From a checkpoint of a small mixture-of-experts model trained on Wikipedia: 48 experts in each of 10 layers.
Below are experts of layer 5 (counted from 0) of a mixture-of-experts language model. Rows are named gate (a neuron's input weights, with its number), up (a neuron's input weights, with its number) and show model dimensions 160-239. Each number is 128 + 24 x the weight over its row's rms, rounded and kept within 0 to 255.
Before each expert's rows: "gets" lists some tokens that make up at least twice as much of what it gets as of all text. This comes from a sample of Wikipedia text that the model never trained on. Tokens count by the router's weight.

# expert 44
gets: "ll", "s", "ss", "ck", "x", "es"
gate0 [143 167 109 127 131 146 121 144 139 152 100  78 138 104 169 118 149 157 113 104 128  79 123 123 149 120 125  98 168 148 134 154 141 131 132 148 170 135  93 135 104 127 133 155 120 136 109 201 105 105 105 122 144 105 175 126 119 103 125 117 140 150  98  98 149 137  71 159 119 150 163 144 153 135 125 169 188 128 131  95]
up0 [147 102 106 107 141 127 112 136  79 128 181 133  98 124 140 132 117  82 121 110 113 111 125 113 148 108 155 121  96 105 100 185 151 122 164  82 126 132 146 102  98 129 121 153 150 126 151 126 141  85  96 164 151 141 114 151 111 154 147 174 143 135 134 137 149 165 143 106  94 135 133  86 126 113 152 113 145 156  87 108]
gate1 [138  84 158 106 131 149 176 100 130 164 153 158 113 118 113 115 157 103 110 131 133  92 155 135 126  94 139 146 138  96 130 160 115  75 102 145  93 117 115 111 115  93  70 110  91 117 126 152 109 125 107 155 123 128 139 147 116 115 104 102 136 111 156  91 107  98 165 131 130 132 118 145 132 122 142 127 116 159 135  98]
up1 [146 134 175 111 128 123 168 119 115 133 111 101 129 129 150  79 138 164 137  71 114 132  98 151 112 116 104 108  66 148 102 108 106 150 135  86 124 132 138 151  97 131 141  94 135 113 141 131 119 155 141 149 132 106 116  96 125 143 131 138 131 148 109 127 153 101 128 117 131 127 149  77 140 173 138 133 137 124 117 142]
gate2 [137 190 146 145 147 170 110 141 111 146 113 138  76 117 173 153  74  79 131 108 128 132  96 141 150 120  44 139 146 108 120 158 144  88 102 106 155 127 117 105 113 176 129 141 137 169 153 118 156 109 132 116 120 156 118  98  99 175 161 104 170 121 130 178 126 105 112 113 112  83 125  91 120 141  88 152 134 133 127 125]
up2 [109 124 124 106 168 137 170 148 147 117  88 109 139 135 159 178 145 114  65  99  98 115 129 124 126 172 139 153 159 153 168 101  88 140 140 148  82 137  86 155 183 112 118 133 110 202 120 149 136 130 133 121 109 131  97 149 101 136 111 141 166 154 131 134 120 146 107 147 103 133 114 145 178 135 144 109 133  99 119 119]

# expert 7
gets: "a", "i", "r", "o", "u", "k"
gate0 [127 129 137 132 145  94 159 101 151 142 155 132 164  99 128  92 101 146 104 115 102  84  64 137  99 119 121  98 124 167 101 137 160 128 126  83 132 147 144 121 134  95 131 105 143 137 144 130 160 166 145 154 132  93 111 150 151 132 122 132 131 159 113 147 147 135 137 125 162  99 160  96 137 119 150 143 141 146 107 136]
up0 [105 126 108 148 113 120 119 167 137 140  71 131 124 122 115  71 122 119  89 126 114 170 104 145 137  87 146 116 139 126 109 166 134 133 152 104 172 160 118 104 157 125 152 112 146 160 143 123 138 133 141 180 127 120 125  70 177 111 121 125 120 164 154 140 147 126 113 106  86 142 108 137 135 103 136 155 157  88  99 148]
gate1 [ 78 149 145 156 190 152 120 155 155  84 173 121 131 125 166 103 125 129 142 115 132 158 125 156 146 135 116 172 146 129 101 140 120 139 166 131 137 131 114 144 127 120 150 115 136 119 128 111 110 129 161  90  94 123  88 159 163 112 138 105 149 112 125 133 121 169 154 138 104 143 141 143 135  87  87 152 110 129 114 156]
up1 [155 156 151 156 119 119 144 150 129 125 107 163 146 151  79 121 159 160 130 148 142  93 100 119 143  89 110 157 130 154 138 109  87 175 100 164  89  97 137  77 165 117 130 162 116 136 154 118 147 157 120 110 140 146 160 118 110 122 137 176 133  88 167 157 120 121 102 157 127 107 178 200 139 119 123 107 146 140 137 187]
gate2 [134 143 126 176 115 123 145 144  92 117 148 113 141 173 122 149 127  92 141 109 161 131 163  71 133 152 158 120 137 155 130 120  85 103 166 135 172 157 112 171 121 140 116 129 118 121 130 136 122 158 114 150  95 141 134 124 114  96 109 113 129 112 131 148 132  77  83 109 162 138 102 131 153 116 114 135 132 111 170 130]
up2 [158 111 105 101 144 113  85 126 157 142 172 141 142 125 137 125 137  97 173 136 147 141 147 104 133 143 153 112  81 126 136  98 129 127 149 176 160 138 100 153 112  92 124 127  91 175 138 145 133 123 128 109 113 129 118 173 130 128 140 134 131 102 163 102 124 119 136  95 172 111 118 100 165 106 127 119  98 119 135 152]

# expert 24
gets: "y", "n", "e", "in", "h", " John"
gate0 [141 121 135 129  97  91 139  94 111 149 113 175 115  94 131 160 147  98 133  96 135 157 153 105  95  91 113 180 130 170 138 188 165 138 163 157  99 155 104 117 148 136 129 112 150 115 155  89 158 128 159 154 123 138 137 141  94 129 141 134 142 112 148 181 130 117 118 129 136 133  98 123 110 170  80  93 106 133 169 143]
up0 [140 112 122 121 166 138 109 126 126 119 153 119 107 149 131 124 111 122  62 157 117 112 114 138 122 158 122 147 106  79  94  89  92 162 131  96 135  96  90  91 137  91 143 113 118 144 108 125 125 143 115 129  99 111 136 121 164 170 128 108 132 188 124 108 136 115 162 122 112  97 129 141  80  91 108 133 144 104 113 128]
gate1 [140 123 120 141 111 105 115 124  84 178 119  98 129 158 119 152 117 113 147 117 116 136 161 195 132 122 127 109 122 133 121 149 149 150 133  63 160 120 167  97 168 156 143 125 117 146 172  90  68 109 128 132 131 130 120 103 138 121 119 133 162 167 155 130  97 116 136 117 102 141 123 131 118 121 143  99 151 113 133 120]
up1 [134 139 171 142 131 146 119 116 129  73 152 126  83  98 148 148 131 163 160 126 123  95 114 115 124 140 153 123  87 122 100 144  92 114 114 129 121 151 109 127  85  85 149 164 104 101  97 165 131 139 141 157 136 126 148 140 117 139 130  78  69 174 133 151 123 170 127  95 114  79 125  91 149 117  83 128 133 120 133 132]
gate2 [133 122 127  77  69 158 111 139 104 123 136 111 110 133 115 148 108 123 154 126  92 131 126  89  91 120  86 164 120 141 152 121 133 156 151  82 152 157 161  99 147 113 109 154 123  86 115  98 121 106 151 105 112 128 125 167 148 114 123 130 166 118 124  71 141 144 179 149 192 110 147 142 155 176  92  90 114 102 142 122]
up2 [ 99 119 101 102  83 141 154 135 114  54 124  82  66 142 105 164  82 136 165 140 116 128 146 190 105  93 131 119 118 110 142 141 142 118 138 116 184 135 180 158 136 142 130 161 155 133 110 103 148  89 195 131 132 149 127 129 141 136  76 157  96 128 128 137 107 124 137 115 118 179 153 135 126 160 130 153 162 117 109 143]

# expert 47
gets: " the", " a", " The", " an", "The", " A"
gate0 [160 107 170 143 128 146 152 113 118 135  87 152 104  88 107  83 113 116 174 152 144 137  85 141 123 152 168 138 170 115 150 118 114 146 126 120 138  92 130 144 137 169 138 157 180 108 106 146  96  97  80 167 125 130 110 119 105 137 104 116 162 138 139  94 148 195 115 100  99 157 102 119 106 140 130  72 146  90 119  93]
up0 [150 131 125  93 155 115 115 116 119 126 120 142  72 105  93 141 111  47  68 143 142 144 153 107 117 134  96 120 108 145 102 124  99 119 171 117 122 100 134 111 183 131 105 189 141  94  92 156 124 100 128 164 112 112 159  72 130 150 112 114 148 147 153 175 166 180 127 113 120 141 125 151  80 117 105 109 123 128  74 118]
gate1 [107 133 153 137 121 107 125 132 114 104 106 120  86 131 152  93 126 155 152 125 137 112 126 128 164 122 138 133 141 125 110 136  68 138 138 109 135 135 120 157 121 135 125  91 128  80 130 144 155 145 143 134 147 112  73 123 175 176 132 102 107  92 141 136 153 107 121 143 143 114  75 163 144  94 171 122 136 144 173 142]
up1 [118 115 127 109 138 112 137 166 132 118 143 142 156 128  99 151 152  90 129 144 172 118 123 123  73 102 149 149 114  93 104 103 116 168 136  83 139 117 168 136  94 117 155 110 143 137 124 130 117 151 151 146 145 143 103 106 145 135 157 119 124 158 143 133 175 105 175 106 114 112 121 135 144 119  89 135 132  94 127 135]
gate2 [ 99 147 103 161 132 121 120 154  62 111 151 166 178 157 112 137 130  88 136 103 113 124 123 118 127 158 152 135 102 118 131 102 141 139 124 100 123 114 116 100 145 159 124 113 119 103 132  92 112  93 152 133 154 112 125 116 136 121 121 156 125 161 120 139 122 129 134 138 106 116 151 157 103 130  99 175  88 168 130 131]
up2 [107 104 134 132 166 121 116 150 149 183 124  98 121 140 129 137 107 129 150 127 121 123 159 126  80 119 119 144 122 120 155  95  75 114  77 114  82 130 103 105 134 188 117 126 137  82 149 127  92  90 138 120 181  92 157 128 106 128 129 135 106 146 137 154 131 151  96 114 103 180 131 109 149 127 157 138 154 145 117 127]

# expert 34
gets: "e", "al", "te", "ate", "ive", "y"
gate0 [133 144  96 139  98 112 132 149 126 126 124 135 128 105 107 117 161 174 143 112 152 104 113 110  88 123 137 181 139 147 129 148 148 187  76  96 125  88 159 123  94 133 166 121 162 114  91 174  91 145 131 172 113  77 136 139 115 104 131 129 102 130 151 135  86 135 114 120  67 136 142 126  70 137 100 118 167 102 121 111]
up0 [101 128 142 103 104 154 113 100 104 128  92 131  82 136  85 123 100 128 145 157  99 110 152 109 144 108 122 114 106 117  89 104 158 105 127 143 133 137 162 127 141 158 162 126  90 128 124  86 162 155 132  94 151 127 181 120 158 140 143 144 130 130  94 149 168 136 107 130 151 135 167 161 104 118 116 150 139 132 140 171]
gate1 [102 127 139 129 109 155 105 132 128 172 149 137 133 122  76 148 122 129 120 160 184 114 102 107 128 142 102  98 124 101 114 122 128 133  95 107 167 154 122 127 140 142 114 124 124 133 104 142 114 138 141 147 133 197 116 161 102 110 109 172 130  67 113 147 142 105 152  75 173 166 119 114  98 171 126 136 159 131 167 115]
up1 [128 132 117 167 134 116 116 140 123 181 146 119 125 122 140 147 111 109 113 113 112 142 153 144 111 101 140 129 121 120  80 138 148 155 103 108 151 123 168 138 145 172 131 129 126 132 109 117 121 131 108 128 113 197 129 137 105 127  65 116 153 101 108 140 125  99 129 162 142 163 127 136 105 125 145 143 146 131 149 112]
gate2 [144  93 100 130  83 122 155 130 105 162 162 149 122 134 131 106 170 149 159 136 127 127 150 138 125 164 142 119  69 122 104  89 148 126 134 114 130 124 143 114 121 115 173 138 118 108 127 106 121 120 115  96 125 150 125 134 102 122 146 101 134 100 172 126 140  98 126 137 118 102 114 135 132 101 137 128 144 121  68 103]
up2 [137 103 157 106  82  91  93 106  99 149 133 140  91 119 116 137 151 154 109 122 120 132 125 152 143 164 131 131 119 130 126 112 148 100 160 145 122 165 150 109 149  93 111 124 138 132 171 123  89 154 157 107 149 127 124 144 140 101 149 140 178 102 142 112 122  67  97 129 130 138 120 103 132 111 154 146 105 133 120 143]

# expert 26
gets: "t", " and", "g", "l", "k", "n"
gate0 [ 91  94 175 116 102 146 155 183 147 110 115 123 112 109 123 126  61  93 103 132 158 151 150 149 115 147 130 185 148 138 151 124  78 154 121 114 150 131 145 125 152 107 126 136 145 124 131 122 152 116 127 117 135 162 175 165 121 117 182 106 154 115 112 112 153 102 152 130  92 152 184 174 114  82 100  93 118 166 147 121]
up0 [147  94 134 149 100 116 136 178 106 121 131 164  98 148 117 156 126  99 123 158 147 167 107  92 138  91  96 121 115 122 123 104 104 185 142 106 150 115 122 128 100 136 174 157 104 119 136 111 130 142 174  69  58  59 133 133 159 140 141 120 164 165 108 154 190 124 106  99 145 149 141 132 141 107  87 138 102 123 137 150]
gate1 [155 163 172 103 123 119 159 121 115 141 125 113 105 153 134  76  86 182 116 109 184 141 120 100 120 145 121 140 138  91 109 130 112 100 142 150 141 111 109 149 118 158 135 122 129 175 111 112 127 133  96 114 162  88 132 127 129 104  86 103 168 110 133 134 141 113 102 139 149 193 152 148 131 101 168 158  89  99 137 114]
up1 [115 150 129  84 139 109  91 120 111 143 145 122 119 112  96 147 135 123 136  96 103 179 109 170 109 106 163 140 125 134 156 149 117  94 139  99  87 119 120 112 144 134 137 109 132 137  94 133 118 111 107 113 152 136 144  94 140 150  69 105 107 139 104 153 145 109 156 122 136 116 133 142 104 152 134 142  99 135 133 101]
gate2 [143 137  83  95 169 127 111 139 145 116  87 109 128 136 191 113 114 177 112 128  89 113 128 104 102 114 142 144 170 105 133 136 110 152 106  97 132 126 137 143 121 101  81 135 137 125 151  95 128  81 148  53 122 165 123 144 134 120 127 128 124  96 175  92 151 128 122 100 120 143 113 182 117  99  96 113 136 186 137 135]
up2 [125 122 117 119 113 151 160 154 104 127 174 134 137 126 113 117 167 149 102  96 142 101 132 103 134 143 105 121  72  98 131 115 149 125 167 135 131 108 145 140 123 148 167  99 147 127 140 134 133 129 103 137 161  81 141  82 119 143 170 152 144 177 127 181 134 117 139  98 135 158 105 131 171 131 139 157 128  83 122 116]

# expert 41
gets: ",", " that", " he", " He", " which", " who"
gate0 [ 95 132 104 124 116 145 139 103 142 122 123 110  93 149  84 142 165 125 140 133 136  97 123 105 130 127 113 109  70 105 120 173 130 111 108 158 166 150 135 128 125 127 143 133 112 117 136 131 134 146 198 139 138 130 133 107 118 164 141 121  90 110 151 143 155 145 163 107 130 104 140 111 131 109 176 115 128 130 126 123]
up0 [ 78 105 165 125 146 154 165 145 140  94 131 131 112 122 111 169 153 103 136 124 136 124 148  96 131 132 154 165 139 145 148 163 141 153 119 156 177 102 142 167 135 139 103  93 131 171 141 116 141 143 156 146 142 132 128 129 117 159 135 154 150 142 135  87 181 105 121 171 138 124 168 124 136 133 128 135 117 100 117 138]
gate1 [168 113  93 134 121  85 167  87 142 100 114 129 130  90 110 126  96 130 134  76 115 139 165 154  91  96 153  96 140 121 105 164 131 124 113  90 158 115 111 101 162 128 150 130 155 138 112 124 134 129 146 114 106 103 121 120 164 123 138 145 142 181 159 166 133 101  49 136 118 162 131 126 111 155 152  95 110 120 136 131]
up1 [ 74 136 126 113  96 137 132 122 105 106 100 112 145 145 132  79 158 120 172 158 132 160 139  66 127 104 166 127 124 138 103 155 124 130 135 124 125 133 142 128 134 101 141 115 147 105 120 110 137 143 102  85 104 122 141 156  96 104 136  80 112 149  85  92 118 121 160 147 157  87 148 122 130 125  84  97 173 112 118 120]
gate2 [100 153 104 169 149 202 139 162  91 116 132 114  79 151 125 133 162 118 140  75 124  90 112  89 124 133 116 133  88 100  93 143 123 169 144 130 174 127 140 141 113 113 131 109 175 103 121 129 141 152 102 138 157 178 129 149  73 127 145 154 135 116 143 115 132 107  93  96 132 159 130 148 160 113 133 123 112  81 108 125]
up2 [124 116  84 145 146 126 106 140 143 133 138 115 132 175  98 111 161 110 110 109 115 186  84 101 134 140 144 125 120 111 109 105 132 121  75 134 204 150 129 131 101 128 134 147 147 159 152 101 152 127 106 107 162 138  98 166 145 161 143 120 123  82 159  93 165 111 134 116 120 173 130 103 138 149  96 119 160 116 127 108]

# expert 18
gets: " the", " The", "s", " first", "The", " a"
gate0 [103 169 121 146 135 111 137 153  58 128 115 155 180 134 133 145 129 126 136 120 138 186 133 152  98 168  98 132 125 106  88 127 152 161 100 151 112 145 123 128 158 145 107 142 137 103 112 115 129 123 155 114 147 121 107 136 130  94  88 155 130 132 138 133 146 105 166 168 135 155 126 123 121 125 140 169 134 136 118 115]
up0 [105 125  83 145 146 129 106 118  93 173 123 155 148  65 119 109 100 130 116 167 117 129 173 132 100  95 127 181 175 104 128 145 107 163 137 116 172 135 105 138 105 120 142 115 128 100 127 120 130 129 131 115 146 107 138  90 167 122 135 165 141 110 112 135 124 171 112 137 129 147 154  67 134 144 141 146 106 120 118 137]
gate1 [ 98  65 128 133 136 174 118  87 147 113 101 144  99 173  94 138 130 132 100 111 100 112  89 132 129 108 164 153 153 114 164 119 168 132 141  97 102 103 149 177  66 151  94 172 165 105 165 141 137 149 101 150 126 148 137  93 168 111 145 142 160 138  70 150 189 122 113 125 140 131  90  92 144 132 107 115  87 116 131 118]
up1 [130 166  99 154 131 129 138 145  96 149 120 117 126 142 134 134  98  79  93 123 143 136  99 111 135 142 140  91 134 117 174 122  96 109 122 136 120 137 125 134 154 167 108 143  79 158 174 102 152 139 158 112 190 153 140 157 101 131  93 141 133 159 146 118 108 119 138 142 148  93 153 128 160 114 129 128 118 155 163 129]
gate2 [ 80 128 122 109 114  71 129 153  99 131 136 135 114 156 104 138 139 115 141 110 115 150 114 137  96 129  96  81 136 105 188 123 121 124 145 106 137 131 121 130  67 171 105 148 141 165  96 138 135 108 121 132 121 157 141 160 112 147 112 162 123 113 175 134 101 169 112 111 161 127 156 124 138 159 139 122 106 135  90 137]
up2 [152  91 129 150 113 156 154 144 136 144  72 117 154  79 123 149 108 135 133 172 158 118 117 146 171 128 122 163 133 139 114 128 125 116 155 127 122 126 165 130 130 175 124 146  87  99 151 112 114 112 169  86 137 141 123 129 148 120  84  83 154 124 138 124 180 125 134 107 105  62 135 127 125 111 118 158 126 133 151 133]

# expert 32
gets: "er", "e", "o", "n", " York", " American"
gate0 [118 114  61 134 123 102 134 139 124 130 114 148 100 126 139 148 153 132 166 152 128 133  91 186 188 155 131 145  97 141 105 112 133 105 120 121 115 114 135 152  90 161 131 147 100 116 100 128 140  94 190 128 145 127 125  95  78  95 156 115 135 139 175 140  98 140 162  77 117 126 125  62 113 143 120 134 114 126 121 153]
up0 [ 84 118 103 140 141 100 144 136 163 120 143 122 115  90  95 190 136 147 128 131 128 139 101 115 127 126 119  82  94 137 104 112 128 123 183 173 152 156 167  87 124 150 195 165 191 109  85 113 103 142 150 107 148 131  83 109 135 137 146 142 126 143 123 170 125 104 123 164 145  78  69 108 124 147 105 135 129 116 113 109]
gate1 [ 95  85 104 124  96 129 140 101 152 108 137 105 143 113  87 118 193 155 119  91 150  94 110 116 167 140 101 116 144  94 154 114  87  82 153 154  99  99 143 114 118 138 152 122 148 116 147 163 167 169 128 150 115 110 149 103  83 153  88 122 163 142 116 136 136 120 108 144 171 132 159 118 113 100 106 114 144 139 130 127]
up1 [120 104 132 129 116 128 132  95 132 119 109 110 115 126 135  96 136 103 150 129 127 137 105 136 153 134  74 149 138 102 128  96  94 128 127 139 106 137 117 139 134 109 105 145  91 139 105 100 159 115 101 138 148 110  97 151 136 118 141 125 156 137 155 133 112 107 115 123 161 142 164 125 108 103 126 104 177 161 122 140]
gate2 [147 123  77 124 111 148 138 120 157 113 119 123 104  78 149 144 160 145 100  97 164 124 106 134 109 164 131 130 157 113 169  91 108 136 163 132 179 100 122 145 149 118 173 119 110 115 107 139 144 162 149 141 116 127 151 121 146 111 180  76 135 124 130 122 120 126 116 111 145 152  87 115 104 117 116 121 129 134 111 100]
up2 [151 128 132 112 138 148 139 147 106 164  88 116 144 103 115 101 114 116  85 130 139 119 100 133 144 158 141 114 118 100 149  92 134 120 159 142 181  92 118 169 118 132 139 109 159 114  77  93 158 157 131 147 134 125 122  76 149 139 153 136 119 149 127 118 113  95 138 156 132 104 126 141 148 143 123  91 121 109 112 137]

# expert 33
gets: " and", " to", "ti", " or", "ly", "si"
gate0 [141 142 180 180 126  87 129 161 148  87 162  90 152 109 133 101 132 146  97 104 113 164 132 125 152 117 138 172  80  87 123 164 112 107 102 146 170 110 149 181 152 114 161 110 150 140 124  89 107 141 102 135 127 126 123 117 127 122 126 115 150 117 118  97 135 139  90 116 133 110 141 114 130 134 133 139 119 131  91  95]
up0 [125  97 144  97 128 109 144 156 113 111 115 131  96 143 115  85 123 179 156 100 128 113 174 127 110 133  96 118 162 164 152 127 161 126 107 120 102 124  98 113 155 126  93 149 111 126 106 149 131 120 163 122 104 163 137 129 139 135 191 119 164 159 104 120 145 149 179 114 102  97 135 129 134 158 139 131 154 121 160 122]
gate1 [125 130  68  72 103 129 154 159 133 157 108 114 111 101 110 178 157  97 108  88 132  77 149 124 118 121 125 146 130 115  99 144 151 135 114 133 169 140 146  97 117 133 168 140 116 107 146 118 110  90 124 147  98 114 119 109 141 131 153  97 135 149 111  96 131 143 133 103 156  86 116 142 134  61 155 121 113 168 109  86]
up1 [155 107 147 131 165 146 101 165 131 125 129 135 102 164 105 107 137 163 194 142  83 173  91 133 118 152  88 165 124 146 143  90 158 131 150  88 105  76 135 153 172 108 144 136 142 128  86 133 156 153 120 114 144 116  96 132 135  84 120  96 160 157 130 128 139 124 153 105 111 185 137 111 129 148  92 124 134 102 151 153]
gate2 [128 126 110 181 145  84 176 114 152  99 134 133 124 154 135 137 117 145  97 153 129 119 128 139  92 163 108  71 160 129 143 121 153 123 120 134 135  89 125 105 106 137 120 154 109 180 108 149 109 138 155 109 106 113 107 162 144 125 105 149 112 117 125 108 160  70 116 153  56 119 125 124 156 131 156 137 169 162 145  85]
up2 [136 122 116 132 120 117 147 140 175 110 142 109 106 130 121 137 135  95 126 135 106 114 144 154 106 158 112 112 107  92 135 111 153 120 139 107 125 102 140  88  91 102 116 171  86 140 132 161 101 132 124 119 108 110  97 132 161 150  91 136  92 168 133 111 155  95 140 151 106 104 129 134 163 131 198 109 141 155 127  99]

# expert 14
gets: " (", ":", "'", ";", " –", "("
gate0 [126 152  94 103 109 139  82 139 171 143  96 146 163 103 139 138  72 111  88 113 158 142 148 143 138 151 133 115 146 106 133 166 125 161 122 130 114 127 147 138 147 120 159 133 142 189 137 134  87 131  99 155 113 135 117 120 101 144 194 136 109 156 132 146 113 104 126 142 148 179 133 129 131 118 149  91 117 111  96 171]
up0 [145 124 111  98 139 100 149 146  86 128 134 127 132 118 135 142 131  96  60 119 176 148 109 147 169  99 108 103 148 108 119 140 109 153 147 153 116 173 127  96 146 125 113 115 123 187 124 150 104 105  97 125 102 170 140 137 119 146 180  69 151 176 121 139 109  64 116 153 119 110 135 160 100 145 154 150 111 122 107 135]
gate1 [124 130 123 175  89 143 108 108 128 153 140 143 140 106 104 148 108 105 147  92 113 148 132 140 102 142 121 126 147  99 138 166 124 144 148 126 135 147 143 127 129  75 170 132 109 135 160  69  92 106 150  94 143 142  77 103 117  95 151 113 103 109 145 136 161 107 154  91 133 165 122 142 100 152  67  98 130 107 142 127]
up1 [124 150 109 163 185 108 118 125 131 143 137 138 130 110 132 172  94 138 128 116 166 122 112  94 139 118 129  95  75 110 121 151 118 147 181 134 191 113 129 126 150 125 137  92 144 122 105 123 123 188 117  96  97  61 115 142 114 113 146 126 153 136 181  97 148 114 108 108 107  87 117 102 168  83 152 171  69 152 140 128]
gate2 [135  87 135 128 110 138 110 169 145 105 152 124 152  83 163 142 115 144 138  56 122 140 151  89 113 105 128 138 176  86 122 173 126 125 134 125 146 171 141 122 116 118 106 184  89 127 115  91  97 158 114 149 172 138 112 161 136  91 129 101 156 153 126 165 102 130 126  95 108  97 129 119 158  99 104 110  99 146  90  88]
up2 [168 105 151 115 105 143 120 164 154 163 105 118 138 113 156 127 136 161 129 103 124 140 138 118 169 156 137 148 124 140 127 106 144 120  95 110 120 159 124  66 124 120  87 171  96 154  89 110 105 138 120 153 139 149 148 108 145 116 140 138  84 156 126 124 115 100 123 130 141  96 138 144 166 120  88 126 126 127  84  89]

# expert 31
gets: " a", " his", " two", " her", " their", " one"
gate0 [134 103 113  66 123 143 116 119 124 168 139 112 120 124 130 130 171 147 137 105 148 111 111 115 100  85 107 167 148 116 105 128 140 128  76 120  82 107 123 109  90 110 118 146 120 125 180 123 124 117 137 136 126 128 162 123 119 103 142  87 119 180 119 164 139  93 134 152 123 109 140 161 120  93 111 145 120 144 126 141]
up0 [143 102 102 136 135 123 136 135 132 113 131 119 110 157 166 153 132 121 161 118 158  94 131 142 125 142 141 105 130 102 106 141 159 141 104 139 126 167 133  88 124 136  78 140 157 114 142 116 103 168 162 141  95 138 120 130 155 123 189 120 146 122 135 137 124 157 126 142 124 123 151 158 145 113 115  95 165 185 123 155]
gate1 [156 171 159 101 146  99  85 133 103 170 118 182 114 134  92 156 120 146 117 129 146 143  98 118 121 125  97  94 150 129 141 122 136 165 146 124 104 135  94 144  79 104 154 134 136 116 154  98  84 139 112 111 115 107  96 129  97 106 129 141 152 173 173  57 104 139 134 114 136 122 135 159 130 106 141 107 114  95 167 114]
up1 [132  95 105 127 133 102 113 114 139 119 132 114 149 136 146  76  83 147 125 141 129 119 172 151 137 116 129  85 137  94 145 149 119  98 127 124 162 150 161 169 130 113 124  88 145 117 136 123 162 127 118 110 102 101 125 116 121 151 128 140 108  87 127 136 150 152 120 110 151 137  95  97 128 105 132 165 104 110  92 148]
gate2 [148 105 147 120  97  70 109 110 154  73 104 136 140 133 111 120 116 139 129 121 112 133 106 157 129 128 165 119 103 126 127 100 115 118 123 145 112 104 192 100 115 110 122 103  82 160  77 115 125 150 120 147 116 169 141 113 150  83 161 164 120 126 133 130 133  85 120 139 158 153 135  93 140  78 126  98  98 124 114 170]
up2 [133  76 120 114 120 114  93 122 152 126  96 100 128 180 108 127 135 185 109 168 143 119 114 152 117 134 130 133 112 139 139  92 134 130 143 132  78 160 100 101 142  84 130 155 113  93  90 131  49 139 114 161 158 153 123 131 138 116 118 105  90 123 126 139 139  85 116 173 129 132 131 186 141 109 173  97  95 139 133 108]